Below are experts of layer 3 (counted from 0) of a mixture-of-experts language model. Rows are named gate (a neuron's input weights, with its number), up (a neuron's input weights, with its number), down (a neuron's output weights, with its number) and show model dimensions 0-95. Each number is 128 + 32 x the weight over its row's rms, rounded and kept within 0 to 255. Numbers have three digits each.
Before each expert's rows: a language model's description of what the expert responds to. This comes from a sample of Wikipedia text that the model never trained on.

# expert 33
It responds to: Word-final noun suffixes. Endings that finish nouns, such as -ion, -ation, -ness, -ability, and f in grief, Surf; also whole abstract nouns like death, health.
gate0:125132153132151136150138148128128115174096115115149100109140129101092201144069115140128116171159118084103124132170084116066054059127123119089210185120081100127180106105114207102108140056162090100136161100180153092079114135145126100179092129144166133107165132148110107112149142139065079085
up0:149119180101104123098095179172116124104179109112079227113164107158135143112080093137104173193109149139192121102102140078188154132141080131157044112122099082141036162130184127180101148138103127150052125096138109148096131097079083122119130164120187143191109131136116134095147120099157136145
down0:138155131119116127122097104083095134124162166145207148119146151133149066136074116110147164178115135079179127093141100122153141080056121170171077083141141122138170140139151138167189151111111209113124123118159137141147129177186147176121064064138202158072106079118095142102148136119109133151

# expert 57
It responds to: Adjective and verb stems. Opening stems of adjectives and verbs followed by suffixes: short, bel, writ, crit, smooth, likely, awkward, in descriptive prose.
gate0:151184146104129144115085091123167120078136176128140020120079094106117038138114135148148090156080158153081137119095070142158153089121123141112109100115144109127096099164118115125130086105172156097111156151107093138076100099112100119151108180140133123134145131094176098099119077185084204139
up0:145128132160066068110105157149108136118146168162124135126149129103115101142173110103183119104087153123128110073093068091087082192091163141145139094145131103087067136162164147059147142131146154112108136086129111134123142135148123097064121115082124101134170074088151126155098069172101084118
down0:181117118142158115092140158183130095123122089132070098122165105130140124052177153081151173068187176216155180096164118113107134119152146191140085134036093140107139162130097098125159097155108135120128159117147145146105134119152104147182164171100143122195134084051122136131109198117080125132

# expert 41
It responds to: Given names, name starts. First names and name-opening fragments after an initial capital, in cast lists, squads and goal scorers: San, Jean, G-ian-ni, Y-os-hida.
gate0:133112035121126094115187088145164095101119079154102136130152135155149127055126132090141095155179200112143134160158134148154196073174153133117105113112075109122088096102135141081104157126164120175156147152147121083121118128146074145111152104137106118106166077071131128123131129141102080180
up0:087155143135138080134170091096120135121108086124062156071173114140100067046099128128076060117140142146114152075181097082090117107138191098147091159108161147175112123122087177129122114148145158126126126126163166128138157110107113125124146094161093144090156107121111122131109154111143130170
down0:162119096114095117122105084166213129115103126176168131120115140125141105091141160120135089128186167054155114151110116148123130143127168163164122112115124196123192126096135124133141122119152094136154052154142094125122032116169123150183090168150123185117119092141157117069181105130066131104

# expert 11
It responds to: Preposition of, table cells. The word of in titles and descriptions (Emblem of, Species of, head chef of), plus blank cells and signs opening table numbers.
gate0:083147092132130115120047111086134108104100157135130082143156112090130125154115173104142121124079145120139097095156098143171095141179071140070172112175155052151136081117168148136094159136103106116138169102139128129158141098125156180079144160114132178172166149041109110179148095115141126166
up0:105070103113102090090139130108161156118136177088097090140145138124095185113133124069128132100118122133143150149106140169176131131170123141085139139173132128117110105184067110120177102124170180116139142112182118031108159119109106152130127126109078139085026154100130121136127159103149115132
down0:103122170195150099120154172072173169088105125122124087135102097121155071131020148073079132116084134138133133162109166114073102087159101171156096125137094142114135141117080120091131186097137153120143121136176153125186177123131107206111057161112108119102077114115107124127102102101122146145

# expert 14
It responds to: Music and sports nouns. Word endings and nouns in music, media and sports contexts, such as television, basketball, guitar, studio, and heavy metal in album infoboxes.
gate0:148142109169090175054165100135161149159146107154146136168124070108091105091143181153086099188108153162141114119099123174075083102085178149155149116178151189124076110079103115106102100151171182138116102144098111166097100118120100125126096127184111148047126118115072119118132197102103127161
up0:142113193134094126125167131121178113157156148178166096095145153155144123142171110138155130142161076158116202092147090149108177133139149150160122134135181243126116073178143149125106157103201136160103115105101108138165106097129140066118116141123132104117182082163120092175124165095116134169
down0:132169169167111157150115084138126097125149150127099148173133101175110120089138143145156174141130135149139154144128105116096075167156175069120181103145141134129208140153083115107111068108097087106169147136133166136136145106176131209109127158096089117164060090149170177173148125106181142119

# expert 48
It responds to: Sports club name pieces. Pieces of sports club, team and place names in football and hockey tables, such as Atlas, Steaua, Chicago, Villarreal CF.
gate0:103092112096128131164144117165105129114135102142077162083113203097145057137073137198083128071143129171174111116116120131097101120166158177115117127115122049121086097091114134134100133158136154155112180102166087156094124087115109129115086166122025124155131187122072084167170162180093109164
up0:081088112185161126141137086132100131127125165097109095108156114091161156123140137109155151099095104127156096157146103141170115118109117085167132082158131172112140108103092152138177097108136185088166115125108106103117076148163194108135114106141133167087163126112136053133135082101233130058
down0:092161051120154179155168106079150116105108123190126125055134131120085152173127173120070080137124138124168153077119077116144113163100124151124052156083111149162128080140163133184147140099119055097128180137060163084106135159156076094146067148091105177170149124151152140148157128134148114092

# expert 60
It responds to: Possessives and table digits. Possessive pronouns and 's, such as his or her and Yamamoto's, plus digits inside years, percentages and climate tables.
gate0:148150057145123117159127151140084099092129131147194145157119095090159144147154120130146090116191050185085074138127146152150085101116136133111174127153144168149111139171100192109114167172174126098141127188094120129104076110126087162107127128086107160128164092099133033109138101127087120153
up0:110157063116078160139120137076144068080120158099115058153097107125060102129163171126173170132086120163148082082103149173179113108125127145158096103129106170134142220113171143137101158105100163115139151156071114105141096095154120143145114126071171130132157156189101128138106113085078167100
down0:145097157127106114143143068126087152064144172141142143120178079143173144144113126152109140175152137100118096141139157096139139105159206106070156120132135173081089087107106180131156122152158157162133119152117121149156107127110127076135113105122149112143122159132113089162130138107129084180